config.yaml
n_experts: 128
d_expert: 32
moe_layers: [0, 2, 4, 6, 8, 10]
router_score: "sigmoid"
routed_scale: 2.0
norm: "rmsnorm"
norm_eps: 1e-05
optimizer: "muon_variant"
max_seq_len: 512
train_tokens: 213600000
max_steps: 4906
dataset: "wikipedia_en"
Below are experts of layer 6 (counted from 0) of a mixture-of-experts language model. Rows are named router (the router's row for the expert), gate (a neuron's input weights, with its number), up (a neuron's input weights, with its number) and show model dimensions 64-127. Each number is 500 + 40 x the weight over its row's rms, rounded and kept within 0 to 999. Numbers have three digits each.
After each expert's rows: a language model's description of what the expert responds to; "mostly gets" lists some tokens that are sent to it at least half of the time. This comes from a sample of Wikipedia text that the model never trained on.

# expert 52
router:499521467497457520539508534514517559538600490521509498501578522545544565537468591580481454535506537506549482474531529494460555496482529443502483527422433567526500525515576490450474455584436506
gate0:469521504483490540486413445501525489491498469554484493474542463554458486476491532476528419516494548514544454471407576547447490523499409469422503519432508466527397480519477470514505528505435459
up0:552485543502454544481451451454530503493550514525555467500422486460487484510507512514482480406518527503485485559484481462567562500465515481531542478523411550552531457416511547546454524487556465
gate1:541544579489483530484495466488493489550526559413472466491516457535481532479571524532536512522516523448586503493461559529450463497555515431566422407473469549535548494475502492480421577519458426
up1:472556562518493466408579505556457553466488533402507455462444497483556496561453543557514529542471466451548519446471530458547440586507467475511506485521510511451480519516550518489495472543532509
What it handles: Quotes and adverbs
mostly gets: "”", "\"", " just", " often", " usually", " mainly"

# expert 3
router:540567448549476464511498459538518561459523535532557565542557470536459536487480502513505454573456535525517481493517503492486494518486432412557519571517404506523504578509464464475429445505454511
gate0:499494543451551476510502501421532494552470524538514578489519459512494593546495485568430510546501558513540506481440512464505452576520483484575444561489490535445452502506471503549455491520516514
up0:495540514520470537459470495491471462498556500454489422484410487480500500518500553503525489475553484465452550533532495558480565481504596518443537475488518451577525546476562493502517515516482492
gate1:522497489552531507573456531482598552535531521523538572455474491475449516436528470586463542506451542501525464532501494528527402467448458526450527505490514453452534533542513467437491498515465544
up1:463498501478501572452506487580454547449531492523468501453530458500617552513503490381517580446524512571527509490435536456481511469520492460487486477431511529526463490508476525479449504480507477
What it handles: Year century prefixes
mostly gets: "199", "202", "201", "198", "197", "196"

# expert 42
router:559535502541419503482456489501528536480528505501596545548585464519458509466468511514420416472417556475593525501519498521477583491466433492508540512512432496516500493493509522505509514549474462
gate0:382519486477498530467442546443525455509501535436524543564493517489522506436514511494542461532492507496532457528559525574465473496559513510529514523513491475494479531496572562565498428487508524
up0:569478495535460509517478486490468450549490476524432571471461543556522513468493441436451549513553489511540492449434497516477490479529491497473518456512470457455532573454470448486500543493530550
gate1:451509456453462518500459459498525572492493533435538501555516474515497551508504532518495452532525541488516495517468455494550588424437503574489542505526448490490447527436517551473525512539462496
up1:509486528523513504478483515490450497587481513526483489471460486590533524422552426474429528487418497528452499459491510481489449533587480462536506441451461466498512524539525548500454532439490501
What it handles: Abbreviation periods, taxon labels
mostly gets: " Phylum", " Clade", " Mr", ".,", " Philip", "John"

# expert 12
router:598504542546529531485568534552472599460551496559559557508539504485494515465413487489494539539455538480500532502601515484429519500507483418527457497466454522510495519530499428432502501502514473
gate0:503557442477594572547559505534466502453514540400513515477506521501551512532481508519495529519472491486456454411464465512544537479492512539528457517436440529527534467496476436541490510491488476
up0:432472380539539553513510467513495500558555494457528481521436452449529486541544492557474470438535430523468435488524496517596521458523484507544513499536442508514531558524575430467501457472552519
gate1:536506523412531557484535552549528505501484548560541483488524428502469544480456430476482443467563554480553392470581493556447530492518461448528574458506446574478456558589583529511466538479481489
up1:479502515431466503539566508526511560499533560518528448469504467499438523445426523415457499441491475475542467509524487501461542553479482481492531426491480573496474576643542513499507481460572468
What it handles: Possessives and verb suffixes
mostly gets: " his", " her", " their", " its", " These", "ending"

# expert 29
router:558507512489489470545490458520536503517593450575562601501531501500484513482464503529501502538410584536544455459525544558462505493521507423565512497541498520520476526480542473451451455462509442
gate0:488439447507541521452445550514593479512567497474520503487544533551521509519526467533556476568453558489534495426596557463515522451515530421509474526519556493518476514527529533550422511472515444
up0:427462462513538512422483496538517518489531468482516547480440524594505477451586569493547427508449591495482517519525506528437508473532498451598456489558536525511463575499512566463395506451543440
gate1:518524545479526462510505498502506472516507451510583577565505546464460535445464472467515533492454541525511511595529508596458493488484497483525536502534431441552464501491614525476519471564467404
up1:524498501506512546497430503453502476512529453534520511477518511433520574471591488471514507498430456507422462521515458553456497550583532467464533445497456515524506510453565501502429447581513472
What it handles: Articles and career verbs
mostly gets: "The", " The", " becoming", "the", " joined", " attended"

# expert 11
router:489495492565417526585516445549488536536528488597506572539588517495504456478519477523525513594476593507518438516483549536507513488478523476477530479482505535487489482513506459489452450525479455
gate0:539458527446492570553524471481463479482515538540497492517490462429463457469500548493539487527562564456544493528455544487541513496547518464536496549509510593469498479530483460444468473494544471
up0:490498515435546530582502471472473511446484508562498528535495479417431516442554526545542498530561575455486480578435556459563473437542509504480478524504529560450544476527472511470525473557495495
gate1:522488545515487442451545472558504476522482453504499470524472471549514403439550460538505505502493565486550454520445571515552493450488489497423535508551563546440519407512462517559407508510445471
up1:546494514473533496493465542474507537465538520482580456469564453451443508490496482481508561437507504552521516570498427476503445495429550480493462471520546471552464539500531523499519486476545460
What it handles: Main verbs and articles
mostly gets: " is", " was", " were", " has", " been", " had"

# expert 44
router:487493495476521441580577521564450553499539430511596474566493461504505508470518530535512506534516541504478407538538540562484547458465494426472590528493443563487472592465493479421535508487479496
gate2:529514520518489471501465538485496461437453537455524547491485419466507495448453541521481413518482522504573613511433464491502472530517507504502438465502592473592510538511497490576421507513500531
up2:416468517440519576437490473575517467472406445474537462575486459482502439451492446542536411465465511528505536592452488544465478490518528511470454479533559506495480534516449562479483525553546562
gate3:486570468561473530588489492440465435550511502535504471454480427526507470472445554494457439475552542468427508491490515525495525517474500519539494559409509500509398474475577507482539553521509517
up3:507539479502528505501546574508555490454466472431501531501433476506562489480436537508429452541501523496478612434444505446528487540517478525494475566505563535520478475424526495493524518557491485
What it handles: Verbs after subjects
mostly gets: " took", " wrote", " worked", " take", " went", " won"

# expert 23
router:495507537525471450522544432481483574468550494585519575476531501512472500543448542535507474506400616470517460493485512512463503457495501482555491519460464603545502521480525489461536482557473502
gate0:507545497551543487550473554506594433502556510488487557471507511505495459499460511542511472572530519475515548501465542561501519468401473482471560448510511519600551519480486496486519420508467508
up0:473509516462487515504492473495506504463515505509467515534545468544489609521505487525515574505549463443535492483464502453589507582596590528579497485554492538508551420531460447511450490483483501
gate1:455498469489553499523507573599527530529480501441537503503509519464562552533507507534551492537517509472564524513464603465504588516502491427526473560544473468495447582497524436494561508474482524
up1:471488472519529513490512534461487559536536511532512524566459458527533524496455487531498503516523541487528474504489484535502530453414540493510460516537554431491545539531524503524610488515540500
What it handles: Name-ending word pieces
mostly gets: "ini", "aya", "ić", "ensis", "ani", "ko"

# expert 38
router:506522507481494462523465513526481553465464526525496527548553571505479505462446604560495481534484494527503467467473491509493522465525474523588494576542428542449515555490525505414484456584476412
gate0:485476539497439513506481511499518547388463520501501535476483506555486476510483546444464463530480519456545438479531470507455458469458475466496540482476481516530517513588495523509489400495513471
up0:559541524436513547462507504536473511506543561520516473557532479528459536510445560396513505508465510528510479517450488466489502481523519479515505477553470405496451528564527498463486457437502504
gate1:545495536447562522483569499604471524467493551516439471476533498538487520480489528534512513529489496503585428523535464456496542459574513370535471491485457540467514531474541452431493484481466516
up1:499508583465544564498535580597514542545548563529459530496523539583493546471553572510464522456533462513497421484483553492498505530510521441468515524415438488544498525522518501455515503505482520
What it handles: Work and group nouns
mostly gets: " game", " album", " film", " song", " group", " book"

# expert 63
router:545515503472461446520520522497492573485517508519513541493585513498519556520524531506534520564482548533520445494537524498430534538515521472533599579435517500486504532477492520459417530454378402
gate2:510479499448489432542521488521510448501446500518512575548508477537493458512479502497521558448526541503514462399463479530447522521509476503532566548566466514455563559554553453476485533477500471
up2:470446534508548525453478452480581488526495480455517477514495475482536520458507405497519532508485475503533450446497496541489447532519454487500497562548509501551500455591574541472496504449538474
gate3:461519517447495533574470472538456562418525515531503468456528468475455540524479527504424436456487497547482467453505534561520484584491523442491547464553454572560524530545455480506453521505451548
up3:477542395488539515473509499504518445521491461473545524497430517518542455469504485539526440451544461465522552456458488474563490461479508535539472470512489487453482570520503452542547460469529517
What it handles: Verb prefix pieces
mostly gets: " un", " imp", " re", " inc", "-f", " rep"

# expert 61
router:535610475496480463518453501528477526505600535510523553505535507469434507484502468583517440540478555452497528519530545605448488483517494392557474476505454481545473525488619535470426462481421452
gate0:427497501516500542530466464549500513489556528496461473525513503509462542545481495531468463524413465498566533515494546554528555505470467484562509502534500474421530580534543464443431443488531445
up0:460465442480544439486477507570544487461483473485467510444575506429511486488490435521472538485506504522484495489511520569486526411478480484536492549504508510480578521505485516442466519436519555
gate1:553530515529443510495498532556503471534548495523467522516541492494489488508489495569559464504486509448566557512550562580505487602473500399539473509454471519521516521512570550491446536479467478
up1:496464477549441412530490448472476529477506508456505485468400474541461504566464497457518401481525502519499475431488481468534540433545454491471493414561548490517531527519489482522537485560470460
What it handles: Dates and birth years
mostly gets: " late", "born", " born"

# expert 28
router:564501512494516519480527505538469479472568530572597564595544476493461457515433523595516471494473565543537434468564528501458513494482469461476558516445509565578486547538557515483435459450449435
gate0:608482464439490427481495510493478481510433568584471509461443503520478489487546519519551454518489524448440477441531485516429538521554516431481510477452526472511474515524490501506529551532467489
up0:532471488390450501475529392476485512448517466531443504540490476494453446513482506512582522440451614493459507511501499533459493410536504598475537435506530461461464517524590531530514500467501521
gate1:453478516477504487465526478515443496495535525448544579553511483509510489492445507579473487508485563528563542527538439547477554475521533479508468517563462501445483562517413579494498511486458496
up1:559476514476521550510391544506528523516523482506498499542537525517491532511477467526485548466465480503517513553526479509468443527461460475574505583506435523510529454409578534524511478564524570
What it handles: Surname consonant clusters
mostly gets: "ck", "sch", "low", "itz", "igg", "w"

# expert 62
router:666523516484477429458534551485555546473523499486469525484560447572522517446511499486495548457449540452495554419509529536472465550495493449530511527547472500534468542502572553449484467524538463
gate0:521535431499511500528515497555478541516535512466409522442555615564502521542447487479500496511410448525514499495548483481503502447490472411493531517543471460514475511539457506519520520486481499
up0:500549456491490423508470506473540490444494442451565481530448470474437541445516530535491409424571529503454523545520563521509476429451484452535507487450512480501446577547536541480542516554547517
gate1:512524464487591532467469454554504574475521433508518496461543442499507487558545533525516572561488540471541491493531492514497515458493577536600466501547477518433446499509540479390508460544469483
up1:457529498506495523553497439493485481516512538484472511529464557472480539413492450558480468463461460566499479540462508521464510479504518530430524510461586582562537480515516511527387463477512467
What it handles: Role and position titles
mostly gets: " Nominated", " vice", " deputy", "first", "-elected", " assistant"

# expert 13
router:530532495563476511521497477598430483488555536573484554546504483434483470532524492534499493524419532530530461519519548497443546517565498483488578647519477573520536549485530482461500521492431445
gate0:412522512481557529499533473578497468516511509556514541479462531430558550508446516484488557491476594540552543510444473442468571560547512457473452550463531478447496506507533451455528471514442459
up0:446483429478456471450471474501482508523543494555519492491545469463534458529469548486483503422491487430509500467481477464527493566520527524503561391454517570488468511511477494503441486449579465
gate1:535572485504537547500489453465475511517489517527469414506487537500468464555461561572524499483528453479487501514487500524488477527449597422505528473534496573530502466567508546552513544493493519
up1:543506501446463453453478568472512429525495490526516489575473453549477495479472388400483511487526556492487508489493479443478534507547476560514544517472519494514510519510495552469469484510509507
What it handles: Line breaks, list dashes
mostly gets: ".\n", ")\n", "\n", ";\n", "\"\n", "'\n"

# expert 14
router:495521483479532512490504529569546509522541448477595524481495486545508473537425482629491468494521515509564473508620581480491513489446481485562553506499515561586515587501495485446486475501492454
gate0:468490467447506460523513504559536533485470439514528550446521550537513491459528517580460474506465516576522463504479478504461471528581491466523506477537427558475525499481493495441555394477532464
up0:437543440503548547499486511564441586501504500525470517486468555421444506467482504457448495497523470508456497415413491447523509458508472475513507494444506506543449464546552493467453504492473430
gate1:553556482515470501472505588612567519458450478456500517455494482489457439544479502480445505579506507583484514489440489495542509495459551485521477494534417411393512489501485501472518453504512454
up1:400498539431553578503487535557489519525567484492475483466399523449480455518482399548434458534535417508547470479581517499489483527446437516506516529500511543523482532522485479489493482492543491
What it handles: Name-initial pieces
mostly gets: " Gar", " Kr", " Pav", " Mor", " Sch", " Mu"

# expert 4
router:537482476496455510524393513499522554451481445504497507470520470555535449472488509543530525507489519540509520479548502526518538458531495488573468502550476492565483534494464528516455524495423450
gate2:462556501529527444511400513486547500514534527457562483540542433532481450504466459568515440469523590496469448482511569587504528507492518470569544425436428490515450508512531504450450531477468486
up2:524434537591479496532472421491534434540509441524528573498509468538484496509455506514533470536541493453516476454479445478461476494513509585535502463505587506505551541424493533475495462471491452
gate3:537508495494494543530520521495508483448515558607578522445514477511381495531444475500452450443489559574520514519476417464485509445487515487470475460519493519523511563460507500507505461562503526
up3:574462441482513456520421520498483500491527517519547515452506439504448513515543513530534471443502516564500580532550465463498495480503516489479511423566446467502481544518546521494454497532519500
What it handles: Word-initial letter fragments
mostly gets: " p", " c", " b", " t", " v", " n"

# expert 0
router:572567505544487519507489504571508589530552520499510629495505542526529513496466468546533485567493511490553526476517524486458526480559515459572530508520507457531555529457504530466467515571417439
gate0:410537492484416478474538522535503520424505515471488585502497528528477538509483475547511533537545564479506468535512499531534421432523437465467520535461512515476533500448516553542501487518412439
up0:538613491507451551436441477543494514528487473524514507490507461531480557541468507455542435508555507380541511489462515490437482507501494505500523513469601496506522502554577589598506534518495480
gate1:448499505535541461526514449528497482589554576483461490436488433527483492470477489562443440551445542505502504457495518505515490569554498510517470539498526522496518543496537499360558500538462453
up1:520518534502485506423536490535489529495476503483464465532521540496473484493562510462471517434538488478488555516532510500441442425431492484471560512515463509552463468542456521625479431419525506
What it handles: Capitalized word-start pieces
mostly gets: " Ph", " My", " Tr", " Te", " Arch", " Ne"

# expert 54
router:556560504557502537476539522504474489436532467484505529498528457469502473461522514562447518513461528497509540492529536517529500512517424458562475542427439544511494505543492452499509515468504515
gate0:537506516509501510516520516516536535467537475509464487527539434542484505478511501521441467468460569424534493501533547528554514596511386498565470550499468589516455492525537461544412540517540547
up0:458499515492498492493513537533441560398433517521571551486441476401465486475500478469465497499524443538469508500488462444501485475543525528460465516497474449527521528489479480530498535494523518
gate1:553524510511541492525470480569497526486529450472521419565460475434519523423520516560481539533503573572465482462492520523509519529537515440515474428484475513524477491505529552527501558518407478
up1:477489508541556484457500519503544527482511504483479568543486485440504475425505508514496494527495551523489486475396456448541446565515506510521471517455447485456501537488444543502537400515466507
What it handles: Descriptive adjectives
mostly gets: " different", " small", " various", " large", " social", " several"

# expert 5
router:525497494556378501495473525493492514508488449570534529524552556528440522498525529548454524516487546463530441450520499466459532540479510426457523558564447549478424506529511485436513431549389436
gate0:546456486492508471482557480506494413483576500581528514513512519513506555436488416507453566544496498475512522462455488484492553523497417482476527545475556530530472471451567427543514460434550476
up0:566506529502492501498424412453474483518496473504585514470468488450550472451513496525528523499554527457498522428453461464486538555540518530505504559448515488539425502406485495503515489541529489
gate1:478478543449536411541460554531488485512530514594530501533520507511461505557496503494487502489518577520430485562502570490481593474521580486490485515538443482460477541501526485493479470521517518
up1:500547502497520583499497403495474462514464512522494480445514548484488519467469431513531538512495486452577522590485474504497467580559536547522506526523531525458493596502545494542451593507473515
What it handles: Adverbs and closing parentheses
mostly gets: "]", " now", " then", " still", " well", "ically"

# expert 16
router:546484486482451516517469562465500543455515555540462531539543508494557526469487516488520470492403560553526495411520544496524487494557519512596513537473467502492473479471476471542476521489430409
gate2:508537477462513402519524558551459476436428483509507527496482485574520491483527511472542455533415469565583437497554513464493504530552544458498506536529479557446536495535574481505464502542523490
up2:494511548456533467493514542480414567507480516432506493458538516503516504507527528462455451548545513487511482496497449520492476522512522468483468465433428524580507532523407534522493464482528516
gate3:493501527496532514510491564548480538459550458523527432473478549428490468488508490431602451544502508591464551484531502550412575474520526452532503521450540504476421512502531541502487496512470504
up3:547540580550446395576509474609467483489501492473539370479502473553551454465564546519494463485568481453496498424575512518447455461482452470488479539523504536560529503551510455503487509500393503
What it handles: Mid-word syllable pieces
mostly gets: "rif", "if", " mus", "ipl", "rat", " sens"

# expert 50
router:523485522501440486559445519515517552505532520567494553465473453512503461426489515507444469598485512514574510513580564542432539462525446465542514553433477494555504541485517421467432515557491476
gate0:481481488556549592534466556484517530430487437553535488429502499521499487486489565470451536509527407537504537499554517490401555482425455504493530547475454439458558521485564495487494497525524426
up0:512487498518546494546564537415494544465527462513527447442532472545536479502511495507455564501546527507573560492523502512440535494504503468529503443496450515433485529456541461489536484462513458
gate1:492477508506493498521464605470542455551543462522518481479492429505482542524426440523497514593508510479533538507568530488459519495491418539538588510483502535478506519487467427458445487484527469
up1:560497541497513518494443482493463509494510413452482588521502462462496567498485487512505505583483457511518513463564501527497497519507462463578567551449472516451474524483459494424405481557565508
What it handles: Infobox field labels
mostly gets: " Website", " Coordinates", " Binomial", " Phylum", " Species", " Occupation"

# expert 34
router:544487493512423489560505517508550537423517474508482486526556511467522511452512474550495461487466541514539549464549552542498518486483480492495506546499404517515489593516532528455515470499517501
gate0:486470433394463497504474568523473527503502408440519467524494477469515469458500523601475470491542525553522513507539506478505545510563478555539452506513432563418496549486538500446534540476496508
up0:471514466461472496498573527499504534497550531518540474533467482511493557526470407556470463522498522475419514466522535466491467490428519479454505512511568570501532578539572520461510550409520512
gate1:487499538529479496506525502545487522542568441477443457521470524549536434467491480468568462491475508576490454498436602517537519499519505430508489499449441532451479487461483543536535492534475463
up1:474512547526474526450486429498502542545463477475474472535480473503565431535510471493506498462482552473517548486526544484508531495469490467499512553446426541411525516526495491503535513486530500
What it handles: Word and entry endings
mostly gets: "°E", "°W", " Arthropoda", "iform", "ensis", "atus"

# expert 6
router:555508510526483499540486551581518516516516529551502555574522561473502494512501566548502477555468519446504558473527606533509542602481496475530504492544463484524528543589506479494488395538499394
gate0:519490489487506524551420578535528523520479507526471471505448509474459450493567482478551461619516557548517515474511614454453519545527492477501463460442475488449537552499589479505450531479417458
up0:473539495521487496527499484576497535497419479500476455434520502396477519461517450514511620497458503509530475510495476486456509537499597492512486519441493470449492453483401521507547472536504431
gate1:577539508606479516505539557516496478506514510541487538530516548506570533508488548608497449534460535493524537507463513543500471550467508419539530486521477531484506530558477551562425517514517514
up1:448419446415478471513501482495508498515538494502528449534530438440461463476487453411524505448565499514471498448558481438457516493501520593470430511479446476476511452468540419454591483465483465
What it handles: Section headings, infobox labels
mostly gets: "See", " Website", "Species", "History", "=", " Binomial"

# expert 21
router:569604532561543531523482479506539489529556492503572631468544551524488512511441554580544488518482496464516461478512476517496526458540498464566567494535531520520541495462521499487370476547470459
gate0:502536507520550527538517497499536495539539471486412507529530499521582505456507530471541564523493473470446457495522544460534481517474498516584626530478548505532557440491493472522437506502445427
up0:462529440476526525432525495540460547595502513545540569533504572454462529471516522527511442496543468498508435494490471549540488539515487458510522524439563513537529467448448506468402496519494532
gate1:415480486498480458478491491510451503509475461530565437522533499488423560484464465536520550508550590417529506499529502508498485469501550436517473436529520553508532544457586458506516466455469440
up1:528550502479459577482529517498494505400473547486457547452484417521528454467478498441469500520539464548540482464517532468449563532445538550485477529544404488485455501451473456525490465513554554
What it handles: Place name starts
mostly gets: " San", " North", " West", " South", " Ug", " El"

# expert 10
router:511535528505452545570477550539459494489579498506608505537519524495486498527422489551551454493440502481579473413563499497535475472446522492524537541447453487515501506487526504504413457506465465
gate0:470518474454495516478432536470511477479506526521454522487521431518514530444486479476568484482567557464461461507504555537546477515454509415503609481432470486480477564533514491494461421473474556
up0:523557530528445513473485525546546507447509558499590512496491520494421497563516474507525447527464493498533567482510436516469490492465437494565440483555436433541508522352476533441564487491495513
gate1:551471445486427519472436480558548476529599500588500568539429494519516553497499513529524462572407521478504495447478563537532479500435453554471558517523502495427526548459510479500527489424584485
up1:482542493545559488454578545491441468552531535517438511501492532440436549428528493441524522539492526426553523466501558476369528515542525444510487518473492494513547410571538477565541512488520532
What it handles: Foreign name continuations
mostly gets: " Kar", " Lu", " Fel", " Vas", " Rah", " Mu"

# expert 7
router:575499556517453521478509461532510480429581555613574569540506472497463453513433522496493495473418522512557476518513462480530510541442497487568460518448513559568497480468538506522483412521496495
gate0:477523513482465478412497554512459515529537478483575479469460475559508510509509501528557470522487502530535434446498485477464432507441458452428524478451444511527562520509541538494554448425450440
up0:494506531493583442529530438412499414516547501549530549486520523474519470560442501478434478526474437494476449541511496404524528492566451525527515428485562485504476473504484479463507463579463489
gate1:539581531450470528536459511527458503521483487519490547479454496479532472464492491476496502498453471483507545494503479505501562561528641493452561550519421453507539503515529509521457445549561550
up1:541478545572515554552499575507497502520493485494525509530555509541477554455496478567482540474547528490433519468523519564479473507570493499543538444469470453508454465496395476510496485469517509
What it handles: Name-final syllables
mostly gets: "da", "oro", "ana", "iko", "ji", "ja"

# expert 15
router:580535532503506446524572585520537484478541502517493544511532519525444527505464561510507490568441509438487556441585538537480592509505506498548534567468473465551508522511547492506448428509486438
gate0:501538502529508439524426604515460513550474487533525428537465551471445463490477454523503492527543492473562482477524579567394560426491468494496501485575498566545419526481522546490554501522510537
up0:456470495565463490504490405532581569516527396464520458469495432497500561605522508499488479567541507538529473515534465509526499525519545508493432499534418507501529498490512423474507524495494564
gate1:520417524411537541524552515523524508441536517502480495596519542500484563471527506517467439542412483456571497502476504554503524509502513474480526557495529486502546565466539535493451441536542461
up1:495534577506469492502499453524413503485468519484527409493571514519469463463510496418595515514493520492479521466543541409458549520539428493583489541521540516464504510477482523419457452455532519
What it handles: Line-initial words
mostly gets: "On", "Personal", "See", "History", "Career", "In"

# expert 59
router:482587491465510478500527483490509601475550542582550524478554508452490459437499553600520518508514475518575430459535590498526514431496495406564525501522476490476459526484518428474427420460459488
gate0:538551458527488513514523413463553420556522460468487515612514519442508485497537483561512518478535461498569463464533554540523530515496565430579532495480470452433489491575507506467490479502491552
up0:493519442527514500535498443460556488530583430508460498534530510410438446499476502530482538490530469488535443430491521442567543478501491500528537454512476520458518490578521404460530444551479547
gate1:544521509508486456495494521447492482508503522419496490609546529425523543489551448495529497500489515492503481504496533529463458519540543479504546530516500496443532488440489588523434512500562498
up1:463529496496480466556514450520468478502510532502516496529487517497508480503545478507424446518543506505529505510570529426495523495449547491520390467441476454487535476433406532496508501480478502
What it handles: Prepositions of time and place
mostly gets: " during", "In", " During", " in", " throughout", "During"

# expert 17
router:487584525532477489509513537507520515489507489510555516515583448534539439495513549525481485536413505526500495506572509501499488546536540427508483543496498505529471486438488454456480446502493388
gate0:551597491567469511531513491493498506458448495573482443475549506540516462531483570503516447519574508504506577456488595579408517559523531459552489502449430500547541475475491474450511503498546475
up0:507431488491459492536534485507459538487555567507464503497476458482498465470574503509489496576550574497492510532542459532461502586499495460481516501490481525495486509530551460522470547576500553
gate1:550528487528537489555525484454506501467518467552587492540511423494511528523504526534506533495518464454465499497476608543484517556516475458525531474470441543474536511488533556520508453449449399
up1:510451514498480514476468553444547467525504466480492457491545479483570514513532592462532564529487481503479521530531580543505506541489509530507540486471408503450579456533450477529558485475449450
What it handles: Numbers in tables
mostly gets: "75", "65", "34", "106", "49", "47"

# expert 41
router:522576452521433544490477525485541535493528524529570528596527567514492565501442523547469431534445546498471506429564491499492501512448510465528492530483490547564499511503541422397443394485486536
gate0:479442431395571596559541579526510525498549545562531476422528528538548542474489488486541518460485488512499509437470519549541506508490489450490474496492477530536526517571522499516521479555472485
up0:547512480567468525541466506562461519480489447481529498506496456499503432456456498508544479515477456589473554489533506507530530448507515490441479480510544534502427538467474651476565440564495439
gate1:531485483481475483505463509604436546432532466477499508510494429479529462455507453451483445505514481474584484527507493534497490496545493459487596492478514529499462501556513521493494457533442532
up1:552484597490526517424564487512528535549486477535492534521502466505463469536423518558461520484514518557550488472460481425537508456430492505461422528481549513544536476514476453533533538496528527
What it handles: Accented and non-Latin characters
mostly gets: "í", "ó", "ō", "á", "č"

# expert 39
router:507582424496442471537532545572540547535509504611572549517579462486533461483521526599535503542447524491540484486486519582456497518566450512562502492530428528546479475453515511461489459506484503
gate0:488587433515494461547472548539506501518474410550465525517511436421542426505502518506525509495540558490466577494503497499485476501445403543505479489490478555495489456501470469475508469506560510
up0:560505505478507503483479452499541489446450565554474462469522506553483466457553497478470443530434398454555510479437517550502528479584471454460482464561482537513507502492583515491485499522497496
gate1:431486473563509445532439524522479452551531478492506547504550453475557564481543481527447505471443493529467437441454548499503530540554547490458485499492481505547512517504481489496472559559450503
up1:490482490450463487519500472495443538445514507491556466515500490528541531521468472555545561560453527494469467537519479489514490489488409550483467435531506554547465475449552552513492543478459475
What it handles: Parentheses and relatives
mostly gets: " (", " =\n\n", " [", "(", " (\"", " whose"

# expert 56
router:509506517460500523509525519481510513505491469514512563514536532501539518446494584525474506557402552555513501395519523581457508510581540455495485504485426568512485547527580512388472459510484493
gate2:538551470517522485483524489488451509465536481506642509462530495448478437452537550489482549584458433523514477480520486569528484535460574447427503548544434515473463492499539557445490428477536482
up2:552518490433528542531501517458441444542552500542562525512549478423459529488548528444514495516503466587499526559551455525495511444531581482502449491515531486511477424580516496533536533412498484
gate3:441497543485528593449487504517467491469494474481446570499525475508552500520516561526498522509482511481457515485572484474466600527465443524519461579521488553475488513547489483504474437511481505
up3:512544416448533491541521507490480501499539518432514450589492485515456519427492414548472517578553543482561544555458479501500513558485480531515502479528480495504549459422441538507478577432485523
What it handles: Ordinal suffixes
mostly gets: " second", " third", " first", " fourth", " last", " fifth"